Experts of a small language model.
Experts: 256 experts in each of 6 layers, 64 GeGLU neurons an expert, 6 picks a token, a sigmoid router.
Below are experts of layer 3 (counted from 0) of a mixture-of-experts language model. Rows are named gate (a neuron's input weights, with its number), up (a neuron's input weights, with its number) and show model dimensions 0-255. Each number is 50 + 10 x the weight over its row's rms, rounded and kept within 0 to 99.
Before each expert's rows: a language model's description of what the expert responds to. This comes from a sample of Wikipedia text that the model never trained on.

# expert 55
What it handles: Single digits 3 to 9 in track lists, coordinates and tables, == section heading marks, and the word piece ute as in flute.
gate3:33 67 63 56 48 41 54 59 57 35 50 50 51 46 26 51 50 55 17 62 64 47 49 53 44 46 45 52 53 70 31 40 39 51 62 48 40 63 38 33 41 59 54 49 41 50 49 58 56 57 46 61 59 58 53 43 38 54 44 46 56 62 34 47 52 44 69 53 53 67 57 31 52 42 56 73 60 42 44 74 48 52 57 47 68 25 66 41 53 57 49 56 47 49 59 49 43 56 47 70 57 41 36 44 44 48 70 46 42 74 53 44 60 48 45 56 67 42 49 60 50 66 40 41 62 47 48 43 53 43 49 48 56 51 55 48 49 49 40 61 60 39 76 51 64 68 21 43 51 45 58 63 54 48 38 55 53 41 46 50 58 49 67 49 52 68 54 42 44 48 35 47 37 39 45 43 59 33 53 64 52 33 47 50 51 46 39 51 46 43 59 33 46 39 53 55 59 50 55 53 44 42 23 69 60 33 55 54 67 44 65 40 48 41 58 45 51 54 52 49 65 71 53 54 55 55 47 50 38 38 49 43 61 39 42 52 49 52 43 47 32 53 53 44 51 49 49 56 40 69 55 42 57 66 62 51
up3:29 57 68 51 56 37 67 56 47 50 44 41 44 42 38 49 50 62 28 47 64 37 50 60 34 57 40 60 58 64 24 48 37 50 63 49 33 67 45 53 37 44 47 53 47 38 51 61 56 50 45 55 54 61 53 55 43 65 48 31 60 49 47 53 63 55 67 55 53 60 57 36 51 51 52 59 52 43 41 59 42 49 64 52 72 48 53 35 50 52 46 37 47 51 62 54 41 55 39 70 54 36 48 47 48 57 67 51 26 60 49 56 56 40 54 51 56 47 52 63 49 60 37 39 48 44 44 56 49 48 49 30 58 46 65 47 37 61 34 43 65 39 72 59 64 57 43 60 56 56 78 45 63 49 53 44 59 43 56 61 52 38 50 55 56 55 62 48 36 43 50 44 37 46 42 47 58 55 50 63 33 42 59 34 57 41 43 50 40 47 44 25 54 45 42 72 52 63 66 52 58 53 46 63 51 40 52 57 65 40 57 37 51 50 35 47 51 43 59 45 66 53 56 41 56 53 40 48 52 39 57 46 64 35 48 49 57 70 46 56 36 58 58 39 52 72 50 58 52 75 39 54 57 71 67 36

# expert 43
What it handles: Sports words such as season, game, games, record in team and player seasons, and opening quotation marks starting titles or quotes.
gate0:46 50 46 53 60 42 63 54 62 74 51 41 47 65 50 56 53 48 46 25 80 39 43 60 44 55 63 70 67 48 61 52 56 46 45 40 58 47 52 36 50 59 59 40 56 50 46 56 75 58 50 54 47 52 52 52 61 47 48 64 40 41 27 56 53 51 56 47 76 57 44 58 35 39 35 45 33 43 67 32 38 54 54 38 45 28 52 63 39 52 58 45 38 41 57 50 32 44 37 55 54 31 61 40 48 54 49 55 45 50 62 50 50 46 29 52 39 42 49 37 61 40 39 59 45 71 47 30 53 62 45 37 45 48 63 58 41 56 48 35 49 42 52 49 49 67 46 58 53 41 42 40 45 34 37 66 49 47 54 64 50 44 58 47 52 43 50 43 55 52 48 55 41 49 64 51 75 49 65 43 59 49 46 47 50 61 43 37 42 68 43 40 35 39 30 45 47 60 59 41 50 34 30 50 28 45 47 44 42 39 64 40 58 68 47 48 44 59 49 64 59 45 50 46 55 72 45 70 63 47 54 55 58 53 54 51 48 41 41 56 55 45 67 57 55 48 32 40 51 38 44 54 55 61 48 51
up0:43 42 50 33 53 60 61 56 51 66 35 46 37 46 51 60 39 59 49 35 50 42 51 67 43 70 51 66 50 40 52 66 43 42 49 25 51 56 57 33 38 64 55 23 48 41 55 51 63 47 64 39 54 47 54 63 36 64 53 48 51 31 42 66 55 60 59 52 59 58 30 63 29 45 42 41 24 30 48 50 45 37 62 43 44 27 59 57 30 49 56 33 44 38 69 57 44 52 41 65 46 34 43 45 56 58 47 56 47 51 46 49 39 42 34 53 45 41 37 51 36 52 40 51 53 72 34 39 45 40 45 48 58 55 52 61 46 56 53 41 52 62 53 35 57 63 50 50 55 57 55 50 39 45 44 60 36 50 43 56 41 37 55 54 54 44 44 38 53 59 48 47 54 53 56 40 55 67 53 39 74 38 49 53 49 51 64 50 45 56 50 34 44 39 47 44 50 57 54 32 47 42 52 52 30 52 51 63 44 57 56 50 50 59 56 44 40 55 61 41 57 33 47 43 48 66 47 61 54 48 67 37 63 54 62 60 44 57 27 48 60 63 54 51 33 60 42 51 64 29 58 62 65 58 51 38

# expert 34
What it handles: Nouns for teams and institutions in sports and biography text, such as team, school, club, family, season, professional.
gate0:57 44 57 61 51 39 37 52 43 50 69 60 64 48 36 43 56 65 48 54 31 55 56 66 55 41 43 39 55 62 53 36 52 57 43 49 52 50 52 64 62 30 47 45 59 51 56 43 58 45 46 48 33 50 55 51 62 53 51 39 60 87 46 46 40 48 43 48 39 36 50 39 48 66 45 44 43 49 31 61 38 23 50 39 45 52 45 40 62 50 48 42 49 44 52 52 45 42 53 43 49 52 47 33 64 53 37 54 47 71 53 57 51 41 47 43 66 43 35 44 49 50 50 52 42 65 35 62 42 55 40 31 46 53 58 69 63 46 54 46 64 49 60 51 53 43 38 39 39 58 42 56 36 53 55 57 58 48 49 50 45 44 44 26 63 44 47 60 60 44 59 54 49 41 71 41 51 26 58 83 36 54 41 31 69 46 45 49 37 44 64 47 54 55 49 55 57 48 61 52 68 46 36 38 56 27 45 56 42 39 60 54 45 45 56 40 50 49 47 59 40 45 50 52 61 39 46 46 31 58 50 66 32 47 44 43 41 50 33 58 65 42 52 50 64 52 39 27 66 55 56 62 57 48 71 44
up0:59 51 45 40 36 53 39 40 54 38 57 38 53 27 37 46 58 57 52 45 53 47 59 50 56 59 44 34 48 56 59 54 57 55 69 55 40 26 35 57 58 24 38 32 40 55 38 47 44 61 64 39 52 57 39 70 59 46 65 55 54 55 34 45 56 62 48 45 45 55 64 42 58 42 52 57 50 45 31 46 51 36 57 46 30 51 37 39 55 33 49 34 42 56 32 55 50 41 36 51 46 42 48 39 60 49 47 49 33 55 33 54 52 52 37 66 56 60 38 51 51 52 65 57 32 59 40 66 48 70 39 56 48 63 62 66 27 48 42 55 39 56 44 34 47 54 34 53 49 63 37 44 41 65 48 57 53 45 64 64 28 46 52 40 60 72 44 50 40 53 53 60 56 53 44 49 36 35 49 43 51 32 57 35 54 50 54 54 19 32 58 42 52 56 60 54 44 59 60 51 49 70 54 37 56 55 53 64 61 49 52 39 45 42 61 28 51 44 39 49 60 39 58 50 56 37 49 66 50 55 51 52 64 56 30 39 48 58 47 57 42 46 51 58 49 57 52 55 51 61 58 60 63 48 59 44

# expert 57
What it handles: Words about match outcomes in sports reports, such as lost, defeated, beat, scored, Round of 32, plus table headers like Apps, Goals.
gate0:57 33 51 52 43 57 51 54 42 35 51 66 62 66 50 44 50 67 58 48 49 53 57 54 76 62 43 64 47 69 50 62 62 70 45 47 39 47 51 24 53 42 53 72 43 41 61 34 34 29 65 40 48 75 48 44 51 48 66 35 59 28 46 50 66 56 52 60 55 40 42 53 33 45 57 49 42 58 27 57 59 29 50 46 61 57 44 34 45 40 53 65 50 44 56 55 47 44 65 51 72 55 61 55 37 34 59 50 49 50 61 59 47 48 68 49 44 49 22 52 62 60 42 45 56 41 39 46 51 47 44 48 61 53 46 59 50 39 57 52 55 41 50 49 52 52 37 31 44 57 64 44 60 57 44 40 45 62 54 53 42 63 38 60 44 60 53 53 30 57 42 55 53 60 60 35 31 55 46 57 47 56 59 48 62 47 46 45 61 46 53 38 34 40 50 55 61 46 51 50 60 39 53 48 46 36 59 51 51 42 46 41 51 37 45 73 64 65 50 51 50 73 47 51 43 45 44 41 47 51 37 44 44 55 28 49 37 58 48 39 48 61 72 40 44 49 55 67 57 35 63 52 47 41 52 51
up0:46 64 46 50 64 48 50 50 69 64 45 28 37 44 46 44 38 53 55 53 43 39 47 36 37 41 58 52 31 51 68 23 39 42 50 54 52 55 32 63 52 52 61 28 58 51 50 62 52 41 43 63 53 29 58 49 52 53 46 64 53 67 47 60 42 48 57 44 58 66 66 53 62 45 62 55 63 54 62 39 36 70 43 65 37 34 59 56 55 52 51 34 61 50 43 49 48 58 53 58 38 52 34 51 48 59 50 57 52 42 52 52 57 42 36 55 60 44 58 43 46 38 44 50 49 61 72 50 57 48 54 50 38 55 60 45 65 76 46 45 46 65 58 35 45 52 59 60 63 29 33 41 24 43 48 60 46 50 43 49 71 53 76 60 57 38 41 53 63 34 37 46 55 51 41 58 58 36 61 41 52 46 45 65 48 61 37 53 35 52 56 70 72 43 58 60 57 63 44 39 41 61 69 56 50 59 29 53 56 59 53 44 48 60 55 31 57 59 44 44 47 45 43 58 46 46 62 47 50 57 47 68 50 39 63 50 46 58 49 58 56 36 49 52 53 33 56 45 52 48 48 46 53 57 55 34

# expert 13
What it handles: Single capital letters or short capital pieces inside acronyms, call signs and word starts, such as KTNF, STEM, ISBN, SKF.
gate0:36 51 46 39 53 50 63 52 46 71 56 60 62 45 55 55 42 55 39 53 41 45 41 61 36 54 38 44 45 47 72 47 48 48 58 37 50 39 39 41 48 42 38 41 62 50 56 50 52 63 53 47 60 58 57 50 38 41 65 32 52 42 47 47 55 51 45 55 43 37 35 55 43 55 42 49 39 47 55 51 71 48 51 63 60 70 57 38 45 43 39 52 67 48 71 66 49 42 56 56 49 46 61 60 35 41 44 56 66 60 61 54 51 38 37 66 26 61 60 55 55 48 51 62 50 30 55 54 41 56 41 42 45 65 50 47 52 57 54 60 56 58 34 28 35 32 56 76 51 29 43 39 48 43 46 64 26 46 37 56 52 34 49 67 67 42 46 44 48 44 48 61 50 61 71 53 55 35 73 40 50 32 47 44 46 53 64 46 34 53 57 51 49 69 77 55 33 32 51 43 38 43 61 53 54 56 51 60 62 59 27 38 42 43 49 39 37 42 47 35 55 61 35 47 47 43 60 45 59 46 64 48 51 51 62 55 45 43 58 43 57 59 56 54 39 48 53 58 47 36 39 41 51 57 57 43
up0:57 43 41 65 57 55 29 48 50 44 48 39 25 41 43 49 48 42 61 44 60 46 50 46 56 45 52 43 47 46 34 58 53 61 47 53 54 59 47 52 46 48 53 52 57 50 45 45 54 44 50 52 59 60 48 61 53 41 62 70 44 58 57 53 37 64 48 68 60 53 75 53 72 44 69 68 59 55 42 44 33 47 47 54 52 53 33 63 43 48 48 35 44 54 43 50 60 45 40 48 67 47 44 43 56 51 62 49 35 46 32 42 53 55 63 47 59 44 31 63 55 49 18 52 47 80 57 48 53 48 51 56 45 38 53 55 59 44 41 46 43 49 57 58 47 54 44 42 35 48 60 47 51 61 64 49 65 52 68 57 41 34 55 41 24 41 47 66 56 68 62 42 68 36 49 45 39 63 40 57 41 63 54 43 52 58 63 52 48 33 37 46 38 30 22 42 60 52 51 59 55 34 68 58 48 44 51 47 32 45 67 53 53 59 64 55 46 42 43 58 60 41 62 47 40 58 54 51 43 62 37 50 41 50 50 66 59 46 47 51 43 26 48 27 61 54 47 33 36 45 60 39 39 40 49 42

# expert 56
What it handles: Common male given names and their pieces, often starting a person's name in lists, tables or bios, such as John, William, Stanley.
gate1:46 59 50 53 43 47 33 54 41 52 55 51 45 49 34 50 58 40 57 56 49 44 56 52 23 37 50 55 52 53 52 46 42 52 34 29 41 62 60 53 37 50 46 39 42 51 34 49 46 35 50 46 54 49 42 61 61 58 62 63 58 58 38 49 54 54 64 40 40 49 45 52 61 43 41 47 45 46 39 47 66 47 41 29 66 60 52 49 64 40 45 63 48 49 58 49 47 43 45 63 47 61 51 54 45 56 50 39 58 52 55 45 40 54 47 42 52 61 34 29 34 57 72 46 31 41 70 44 52 42 59 41 54 61 60 63 55 62 35 60 63 51 63 39 44 52 48 41 35 54 63 70 48 42 45 66 56 50 62 44 52 31 54 53 57 37 57 41 63 40 77 47 59 45 55 22 33 40 48 43 32 55 61 60 58 57 50 45 52 55 53 59 61 51 55 25 54 71 61 35 41 38 34 54 39 50 51 50 68 53 65 67 53 66 42 36 42 54 61 41 59 40 60 57 66 60 54 43 47 45 46 61 58 45 63 56 64 56 44 53 48 50 40 45 61 35 26 40 55 51 35 71 61 39 60 54
up1:63 42 41 63 58 46 65 56 59 41 71 51 71 47 49 58 49 61 40 63 44 68 53 58 56 73 41 49 53 55 45 24 57 42 69 53 57 48 37 53 59 53 53 51 53 44 64 59 62 57 55 62 49 41 56 50 46 60 31 26 46 51 60 59 36 45 38 70 62 50 53 55 56 64 44 57 56 64 50 51 48 55 60 58 41 37 47 58 43 56 45 53 43 44 40 52 74 78 61 41 52 44 40 43 52 52 59 60 42 48 53 58 42 49 38 52 46 47 64 54 47 52 52 48 45 61 45 42 50 46 38 64 68 55 55 59 57 41 62 42 37 53 56 58 60 48 69 60 42 54 49 48 40 62 33 48 44 58 43 34 43 69 53 41 34 66 57 59 29 46 28 63 45 68 39 43 67 63 47 46 46 65 56 57 41 59 57 28 50 60 47 56 34 42 51 62 56 47 29 49 55 55 52 45 57 42 51 58 33 52 48 42 64 40 67 38 76 49 49 71 38 54 38 50 35 40 46 58 55 41 61 51 34 41 48 37 54 34 55 56 37 48 48 47 60 55 51 58 51 47 48 44 51 62 44 58

# expert 45
What it handles: Pipe symbols closing table cells, often fused with preceding ), %, or a letter, in results, election and awards tables.
gate0:43 61 46 53 50 56 46 35 50 56 69 61 45 56 54 52 62 34 46 46 45 46 54 36 48 48 40 52 58 42 50 44 55 58 52 43 37 64 46 47 40 62 38 63 58 55 59 34 50 59 57 53 46 58 46 30 54 42 61 36 58 54 66 52 78 55 58 51 53 37 44 55 61 50 54 47 63 73 53 61 63 43 52 38 48 55 53 67 53 28 40 58 62 49 57 34 47 59 49 69 57 57 62 37 63 63 34 26 46 47 43 49 41 50 64 52 44 55 47 66 43 39 71 46 30 54 39 53 54 48 38 70 56 51 66 65 37 39 56 48 51 75 51 59 61 47 61 40 50 53 42 60 52 45 31 62 39 49 40 61 58 53 45 57 55 58 39 53 76 50 32 42 67 64 69 44 47 58 68 33 35 50 56 62 52 44 68 50 63 56 47 28 31 43 58 44 36 47 53 44 37 59 44 59 43 42 65 54 51 41 49 56 49 51 54 59 54 57 49 51 53 41 51 51 51 61 36 68 44 36 54 35 45 68 45 42 53 32 38 43 51 46 52 53 56 54 42 56 56 50 69 50 58 56 57 64
up0:53 59 44 44 56 59 48 34 48 54 56 59 36 56 57 35 56 40 41 52 43 49 57 37 55 52 38 43 45 47 44 49 55 55 68 40 31 57 47 49 45 54 45 54 46 46 64 45 43 57 56 58 43 57 48 37 53 37 57 16 45 54 60 58 73 54 58 56 58 35 44 62 46 52 42 42 57 62 53 62 56 49 45 37 56 62 52 67 49 45 43 63 69 48 52 39 45 60 40 55 66 52 70 34 59 58 38 31 54 53 48 56 36 33 70 53 44 58 50 68 38 38 60 60 25 40 46 60 60 53 33 70 59 48 64 67 29 31 49 52 40 70 46 53 55 51 59 41 61 51 35 55 44 49 35 72 47 46 44 56 56 54 47 50 42 45 37 59 70 55 33 46 68 47 61 49 54 52 56 38 45 43 51 61 38 42 65 53 69 52 55 36 36 36 50 59 38 34 45 47 54 60 49 59 47 40 56 49 47 50 42 51 49 48 48 62 62 52 51 70 35 60 44 55 51 58 32 65 33 36 47 37 49 68 48 43 57 39 50 46 64 52 38 62 46 63 51 47 44 42 49 65 66 56 60 63

# expert 15
What it handles: Common male and female first names such as David, Richard, Barbara in cast or candidate lists, plus word pieces right after a capital G.
gate1:65 48 55 27 46 45 58 57 50 35 66 41 48 46 38 73 54 44 65 44 54 48 46 52 55 57 47 46 38 49 50 54 48 61 62 57 40 53 51 63 44 65 48 66 34 49 51 50 41 50 53 48 41 49 40 47 57 66 49 52 57 60 36 55 52 45 50 26 63 60 56 58 41 29 56 45 56 50 58 38 44 50 46 52 48 58 58 54 41 50 56 52 58 65 53 31 51 52 55 54 34 64 44 58 58 36 47 61 49 42 32 48 56 52 46 52 42 60 59 57 50 56 56 50 55 29 54 30 28 45 55 52 55 44 21 64 46 46 51 42 58 43 53 45 74 40 41 69 39 41 56 40 48 53 34 57 49 50 57 44 45 45 35 31 58 62 38 44 43 47 40 39 36 43 54 65 34 60 60 55 69 57 46 36 47 49 39 47 57 50 46 63 54 47 55 36 41 44 67 37 51 50 39 43 55 52 41 54 36 49 50 56 50 49 67 46 33 54 45 23 33 36 61 41 24 47 51 52 38 36 79 46 42 47 54 40 46 57 33 50 38 42 58 38 36 58 60 51 58 60 43 24 52 57 51 66
up1:57 65 57 66 42 57 66 47 53 60 56 54 34 45 54 48 54 50 51 66 59 66 43 72 54 68 51 42 37 40 58 60 42 43 54 50 59 42 29 52 58 48 42 53 52 41 27 57 54 49 51 52 33 60 41 30 53 51 50 28 47 57 65 39 50 44 39 38 43 48 51 53 55 59 55 54 35 46 32 45 62 33 48 60 54 57 46 29 42 49 45 65 50 56 53 41 49 44 53 30 41 66 57 47 66 46 73 56 60 44 44 43 47 41 39 65 39 43 49 48 34 34 52 59 54 44 52 52 49 56 46 54 41 53 53 56 57 62 48 49 53 50 46 62 62 33 33 47 45 42 52 58 45 29 52 40 36 46 40 58 48 73 39 46 48 37 50 53 50 52 80 45 55 57 78 47 38 53 65 61 43 50 49 55 54 54 52 40 40 45 47 42 50 33 57 42 61 58 43 68 50 42 60 48 34 50 57 49 57 46 50 50 19 47 52 44 53 57 43 51 64 56 40 54 46 64 57 35 48 39 64 33 50 29 54 47 56 40 62 38 60 66 52 67 43 40 70 74 34 50 45 49 39 44 42 48

# expert 19
What it handles: First names and name pieces, often word endings, in people and place names, such as Richard, -ford, -ander, -ette, Bjørgen.
gate0:59 56 48 55 64 67 50 38 60 38 60 43 48 49 50 66 34 58 62 56 54 58 39 54 41 57 34 57 40 56 48 51 49 50 38 55 38 32 48 43 46 64 67 71 51 39 56 54 62 52 59 56 59 44 73 52 58 55 54 24 59 42 58 61 48 45 53 52 54 29 54 63 60 44 48 47 49 46 49 51 55 45 50 59 40 56 46 65 61 44 52 52 60 53 51 56 59 39 40 46 63 53 38 37 49 39 66 63 44 50 79 58 65 61 51 50 48 55 38 51 39 65 38 39 57 56 41 43 56 56 46 39 71 46 57 63 49 70 47 56 47 66 62 43 57 53 48 62 43 48 42 41 23 53 44 40 49 46 39 51 46 46 50 69 40 38 49 41 59 62 55 65 49 64 30 53 44 61 44 56 48 39 61 54 50 35 54 35 41 58 66 43 53 32 57 38 45 62 52 57 47 64 59 60 52 34 47 52 49 67 35 62 44 53 60 61 44 59 58 57 30 39 61 44 44 49 37 45 33 40 41 54 60 69 55 47 49 39 51 55 63 62 40 48 22 61 41 48 48 24 50 60 50 46 71 58
up0:62 55 57 56 44 53 52 51 71 42 59 57 38 49 44 45 43 43 51 75 45 39 35 44 46 61 44 33 40 51 39 47 52 47 52 44 38 36 52 41 46 50 55 67 50 48 38 50 37 54 51 66 65 46 63 64 52 52 58 52 40 51 63 49 53 61 39 63 56 37 52 56 48 48 50 59 50 37 36 45 71 44 52 52 44 52 54 62 54 45 53 53 54 63 56 56 56 49 31 54 65 48 48 30 42 46 70 46 45 49 75 47 62 58 63 52 40 56 37 45 51 61 46 54 51 54 36 50 69 45 41 33 73 48 72 55 50 60 44 54 56 70 58 43 50 38 45 52 57 59 35 62 37 49 26 65 38 57 51 69 40 47 60 73 38 44 51 51 61 52 64 64 52 57 40 32 52 56 56 49 38 46 61 57 29 63 63 29 40 73 50 52 47 50 47 39 52 58 61 69 46 54 62 71 45 39 41 45 45 55 57 54 48 50 55 55 43 57 58 51 47 41 52 31 47 41 44 45 34 55 48 56 58 67 42 43 50 28 61 58 71 64 58 37 42 66 49 50 56 33 39 53 48 55 50 35